Weights of a small mixture-of-experts language model, trained from scratch on English Wikipedia: a sigmoid router, a variant of Adam for the experts.
Below are experts of layer 4 (counted from 0) of a mixture-of-experts language model. Rows are named router (the router's row for the expert), gate (a neuron's input weights, with its number), up (a neuron's input weights, with its number) and show model dimensions 64-127. Each number is 500 + 40 x the weight over its row's rms, rounded and kept within 0 to 999. Numbers have three digits each.
After each expert's rows: "mostly gets" lists some tokens that are sent to it at least half of the time. This comes from a sample of Wikipedia text that the model never trained on.

# expert 2
router:547521476523425518520434546511515504564500454440502525529461478448463492479450477500563485543433492459475511553511517487468494533493498430455519506516509567480487523453475470474473519530496489
gate0:518479498523523494464496502532539514478483497478542538531376483578537485441451452545511508483507458452464459500515501535544474497525484587506516469553466486510457452560500490496476508502399524
up0:475514507484505524547476558462532540461544477469479453489470552488466528492491474494527509507584370452500571464530572414465514493502454484543481525379473543484474523502503551474535457524467417
gate1:532524526502482542606437492504497584557531486560573475507535477544501472501409496484551463549523522507415557523531532422491469487526479429524410511522556488510463523430533485518502518465429530
up1:479488505495560462471529535486573505504472410498474454494514480532584527513533512506542515529478510448508459444514495583488549548506383499551519477442556487444510534575444528500479512563511569
gate2:492528545527444459442488559491562433520511463443466488459426456491533471436490498527510471484539453503497532520505458545542497549563409563477447533456464495464471543463505486574493507514521466
up2:514476491552440580461529527447525513509449574501447517507532494529541490495572595490513512458466496543568510541518433488492378465423549445447539511506517444462494508436525490477487575476434494
gate3:484544415464477502525512483570535450518559457459535376489499480556440452495467472484523545483495454493438459482457456528439548469582509432502451500546530559470420522498542465488441402498491510
up3:469461462519459549505546501529522456462488484440513469528570517446465535544505465496539485486478437504441480488499494534511561508497528491502569510532462533491456489551539543467496433504551507
gate4:490484488487455511499591418478478498519472478457510490466511489454524536536502495512561452560485534460498443510561540485519584473504450548544530492455517478492549484468414543506506426417398524
up4:489518484497533539478590454518523429445573505523486448460496436566451474419486453481465522410477396478553544511517513453525467552513526507484509436568509557527501477494472506517507430516504494
mostly gets: " ENG", " ITA", " RUS", " ARG", " FRA", " GBR"

# expert 15
router:435469456480465550489458468533570519482440479443481448425531494466582518503469480490602535523437435477526480568504458485503553496491516440546603485468530547450490468511474503481436472500503529
gate0:489481447547553455469518466441552429524533491451454481566481508524484578527473517498521466525456584484521495465392463478510536521454471554508505511552433417491505523538508511517461463514499526
up0:576531492464495439511484444472532491467488463458555514526476589522484494494499527522502491504496534493543503487552528445484515524451517495480557452486470459521502483456490543447506419501452467
gate1:602519518543516442516474536455467457560558496464450469495525522447527472475522513469439510446559520557492508485472516611507542465629543460422521512517473468452446519474470431510490523467450556
up1:551491465497505441414503619467517529540497548511505481493572449446471510504526486525474449438479471538477494536452535544510427483549550537503525464501513402537528402520413516482546522530494503
gate2:475511520520529472482561500490485523448417502493455514508544488525473500470556525446516431491451522538490562568504496517530537553481509473469627506501452534583490518480514575556479512467486459
up2:496453514540571525516571562505523509531485409494536454577556535520454498528517498496479518495458533533522523500492553545591477490510493474504544508538441501561432420507454573530509410472502488
gate3:435568504487508575533577431527501540465487487488446519442454524546495495516401543483494485483574464514509484502424557538530556437509504525538533564529475542487466517451500441513487484475518530
up3:450506538468528529451462457497520549532460515432456499542516598465453492585465434548546558430528494473555488513514506519515490492600493435555526512513501504491460519479468453541500407472466532
gate4:483513468486453541483415436481472484470572484434479539508480572514488528465486577477542519538420531475496481499438449483510517559477426550406481469540408542489562472580530425530577466507502478
up4:468531498499518496517581487498570522527471574540476547497530488477484501549557530442513532452492412448540490491511498523455546500522551444580494578535486483505487427484460553559441588425586560
mostly gets: " million", " billion", " miles", " cm", " mm", " Many"

# expert 0
router:510488446530465544495444553534503493533458480451551523459533439527500479526475506495514500517498479520535487543479493503461521476486505473554559469559462510548474487534456501496397477539462462
gate0:456551445554482601539456505540477501454511521459485550514564433470444448500552465546496498552539447490493494466490515509516450471444498532512468554494501540490519518472465481436549467507507525
up0:564521453511451429532434521583505490503477579461482447441486512506512529527452484475528440547493510518428546542485456453509516460500443534530525533536489439478513537587487526516539536544490478
gate1:537549529405430499521407483479558494521519530493559529525447549488529504442535511511547557523446508486499466587503562523525458507569476511487520437502519483535585473540446477495544508523465517
up1:523503490463503541582467487488403484512440500505454424510476507574528550576508513530388571453503515565513518538453509411477507576535490499478449527518548563462512529506522485503554519464520498
gate2:460486542498456481426539493551472497481518536440469573578484531524441464483513458534463483461500503545493480504503446575515457500495493503454485467494554481516526528525466477455459510442527483
up2:530524554493471466554437490400508454509463591510459526417512472527431564491541522511480480553471464556495489498536502544466489519504532515508464541495533432564543527567430416429430505507493505
gate3:507494491506548391538448479464541508461512427500482528445554567465516458538530499491496508541502539561476472533500383532533518475468479518493549430553425486479504481480522559448483494461475468
up3:467546489490532518540507543490482457428551450480480516461644536496426503553510467446487490473543509537497475544528462563506529449473516441474514457560446508457461473510515546443513485472552492
gate4:496533516500494507517525488573533443463512441384513515466531527492460552461412497592480451533564508502496541483515494502492544504476446513476524435471531501487520499463519501475483455517497492
up4:555480503526531438473499486566539485459503464553460467439491543510494471473502497457529570516487500552424496520512562531509471528483454521475509401516555490448448545537556545490595420438538463
mostly gets: " Episode", " Det", "sp", "omot", " earl"

# expert 48
router:505477448425473514494434516510535486545489487455538524499506524489452464519441504514598508533398517502482537586521499505506547516464500470499644472467475513554471486453480527471453466486476558
gate0:500512471458481488427480500522594544539474559530516499409504502495551548429509561531459504400518558495485509447424508494488497547500514491527458584587512469514468516478461472536462612534510573
up0:485458440432451462424494540495542581575542548512548516475533530549575545446570549530453510462480524460577482426538472491411521512503473488580458471476491560510476519515541511491474565511517535
gate1:529430508551461551477562491456472513505375516526497531462531453507520450545516492489544481456446503564567543466521492485567517582523483534463532547413511479461452557506478488515491466499414555
up1:495538503532482553597512453540451536548538556521446539416507494489481518469510450498400488504497506565478524562527518423432497497535472432475445477463553563502452561518510551462503478480485489
gate2:497488574491563458543474471472492509489450514530443458514474474540503517526460495498423450525477423590447504520563459451570458504468419560508529446531535482470488594520502480496528527434571504
up2:467514499455506447450494511458520543546422541529573509469485483559538514566480543494450533455528514536502473447507483524550500466475422523520511506489520453514484475533456534527517548428535473
gate3:514502501501485555477497477450482512478437587527543450511462471491537552629413467429517527523519518490522551531499533527542443500545516530448462516444446518490474470459540508498540543463499567
up3:503433580466538476507472519514533470517441505517510536434573509595526487516525540502441552529517539504540506486548462574524536519441464585525376502497498495518462527583495489534572473454551599
gate4:509534525468508507448467499540585481500455492547467457479502592505593555508512511480466517513464485506519525431543606449456489455501561545503459495476526533490496481496541518483578572506519552
up4:580489480521553576578526512540484471461448551503492484533497492463467488511496520479480483488579464476512488504463415493590458520494448530513489482487449461394511530501484564533486521537529456
mostly gets: " engine", " bomb", " method", " material", " food", " farm"

# expert 36
router:540461488546391536509479493555508491560459465442511492466509496419474508496439500515554488506537535502494592562463516498475520414469482473495524459493502533479473535529479496549455478491437546
gate0:572498450595491549454529500542528595452546487470484506591452590468439541508518510541510476524504492444539464435473446610492480514441494465442524518508501525448408422432464558445424534532499511
up0:548388453514467502478539523520566520472431528495473553519489572517517536506541453407468501588546493477520452540473480560475491499524461520553510519480506545489479505493531557468485495566476563
gate1:511573477432470557468518436482505521486607571551516507489564559498477494555549516490538470462441501517490487514549498512499501539488535489438491521476503554505478515524575480470534436485497460
up1:534546551462531495439529500512526556483480529602568481467420509514518457605513555416503515466453535538472559505492525534462512518533501433437546522520514548479521507439539496499487506492474473
gate2:510503513536486504461527502529447506496446456471460462526470561507525442525538498490476516497553519533520523473491534507420492432600464563522504528539462481578431503431508473504507477473446504
up2:540539517475548550564505559486509475495483552505526483499498527490447550485507476512479469521482531501443540566567559465479527476584498508518513510444441550513515457565523468439551536529570515
gate3:532493501507562501540527497507497453506537457517510474439533450505524480512527522517500413571456492542487563511499507486485474453586520453515464521523501487483545517511484497530521520517450510
up3:462493596491579485505498482485522481495547481541510536504459470436481555562406530467515552554499486525486464493543445483524477534421490516453546491483497526491549457484548604515510552461549501
gate4:480575517471482468577471462468561545522530522499493529546483497442459458512572507590509598573447517481519481607577499496595501536512477553476516518375554551540485476481473487547491470484502518
up4:442479433519466549572531463560442460477529532460502552485518475477412564526423465478543477499547610512437509411518507449498479458415513480489499504506466539461516469475459480427525509507498443
mostly gets: "See", "urp", "fore", "This", " summer", "Rec"

# expert 31
router:505452424506424531519473516507529522504464456463457493503518500467454497500495513538536625501478472519484504548539521473505516534454481443488546484498467515501515477583445499466494470521492523
gate0:518516487593483572558534438504505488492420491474480461549508487553586440507560429483490500449500519529470527532534500558531465470442512526516453465533474484508552465475546443452481522532508462
up0:456518483438456488454466491472525462471484531464551452495422508494465555476399525507534398537455498497460536503492428523469455524538487455489505552531434514441498535529510520484522499504466456
gate1:463497470471578467561487429499443492557464470533528510488502442484464538490519619589421468444499488519521471516563516632487476469493553485475503575453492495501492484503518479438496542455482499
up1:474455536456488516484549507490482523445502535424513463493363451486560524458435485547519511527467473528463486464536529447473500457526526535518483530501480529521501462465415476426543484470564473
gate2:481572452498511472456439559494469505511458518521471519522538443544496538458529429498455547493484497513458513508549561544471552523497523437515455466479497449492437506485469508492545500473549528
up2:493546431537582548485530548481513512512486569470502471572447489552454521518479483551436582496479458507545518527468519553435463512487639504485506598528462483498484496445500581500419524566554538
gate3:482484495554483443513528579499496458576514550533540535568481523459516491484516513487469513489439454511417484530483470406497539494567515524546478512506437496488478509469427540477498469447555501
up3:470576511542526404615504511564458450482459478489521499510476497581554462520461527492533536515486499540518494549487421511506506513507478485453470513543563577547494485526473448479512501498451494
gate4:491524437411429471417498516459567522464523464529436498483517545547485479472468506479522555475538548443528530449506546497400534482508441377541454541510515523491526539586475514528531461498387570
up4:475557425511472475529516503497509449468502450529507554451535541494497477496518481523554528517452523438485570497533480515564553481461522433538544538477539436475489535502474500534505480419535533
mostly gets: " Animalia", " According", "According", "appen", "amples", " attention"

# expert 38
router:491443442482441536471488529519531495538492457472421476459511523440564511511460474559499537455502458474519483524494508488445558490471482415546515417517481543482474489529504510436482423512485557
gate0:508451516499473501542493513537520482548524468489485502587543586460480506503460556537485516461538510504524482434515446510489547508482390426470489428558543502531487427533459472509465447520472450
up0:538441565493451391530492554550497485555552476461502569533513511465507467493488428425486508469544469499450487499485534471468467556554559561514448500535468550515550527547453513490496433525500515
gate1:515497537474515438466393503463477553465516602571442507554421545426465416514480504580527480548482423449498537485476470556492575508536465509500500490507556455524504525424535422563534558479532530
up1:456506527467532495481416465505465533505513543573372514551458527458469403498487518543518488538530483495490497523435529471478505481517449579483480535587505466459518459478545329548535463488535551
gate2:499563548522592572469519419435527530492555462562429456475452494528535445490473563466480554448451437473514494495500540457523478477558512519489499465465407472599496468509526554495535520447471533
up2:483536510468589582454495422439486531485469522395489468492523524467566507515485545515491491514541508554486433541504550418528515532452433560503511483481464478534477522495544533483542443463509504
gate3:485562506520479570541526481517434490570440516408531404491476426511557607457472486477511444513490427463497518515526538530448455482523430500480539495494473442518446562427508495494405494526463458
up3:567452497476488450455498542428500480521484464526545472514464532600511510499548597546483517468448508521463523513520512486596525548505424557546468445472452587517550434569435570507555511505498500
gate4:497508521460535504507492511499475486510451536518524528483553538534550512436489525460511446540454483557483532501471609455516466474420538461516572569574547469502598498428451519499434483501516508
up4:548472494564506556562455500529497559490599480486471603520567498507497558431536479556456483537530512567549489486578485551498449520465456504469503489562526502510475538563563518485503493501461527
mostly gets: " how", "century", "gg", "irty", " St", " whether"

# expert 33
router:504421439483406603539460512514522482535520518466467489440504523445483489577465493516507478565570534465496496539486466493466536535471470468515501504456534500532475486460543508450489489524490479
gate0:527485463516493468567547484587485517489535451486522457504530511418457494529466511521440562409470455576500506451550495524459554368510504422374507437520493499496503488512520459425466506440456539
up0:448446586586542573489461532448450535534471546539517525530475470514495509581459491530509403461593446457468452525500553480561530482531544586562573471498487525548517513529513433511475517505497493
gate1:486508552511457504505513462463503549524457539533507512575450482509484525505460519451554491466516480509527525551442490477453525482505596529459541537494539525580510495511376507430507548471474465
up1:483460511542607553502496460577491499490588465515510526482449526498531494490472568484442478519584546540449532490533492634532538459533452507454504498502531544550552508503452509387478558485466508
gate2:499474425479454497466603534602515481502515511533501527529496471553375439447508448509524503498537500431542527547508531520434494513472515461539506457565543554475505454546442504460464437487531549
up2:525497410522408475413541521533473496493511513482437467447468470559466458477502426441573516473562461465527461534526532501490485463525516469484522474539548487383461507574478516480501511539519510
gate3:500530517489459527493539513489472585477447468513520472492443469484493545538491518583508488423494437451512501539511521486502465482462473488483493541485525491496497560476498448522504476532562541
up3:505494490497517559492523517433459454533525539548448516539614493486520383443468459586479539508498522488581519478445471481469506457500515498481400504462488534502478527515510467513486396479473491
gate4:533459496456482525457501555577513528471539537517531487466413522544463575543548511517551494582499532498509512481497434519493472531486528507515500513442461484506498546502501449461455574610537533
up4:477510484526573496595470517520393470441525462584551498538512500429542524507472530572424507527428447467448509416580572452483429550472535501501478512512503496570487466466501449519523529475485551
mostly gets: " .", "ib", " N", "f", " Pts"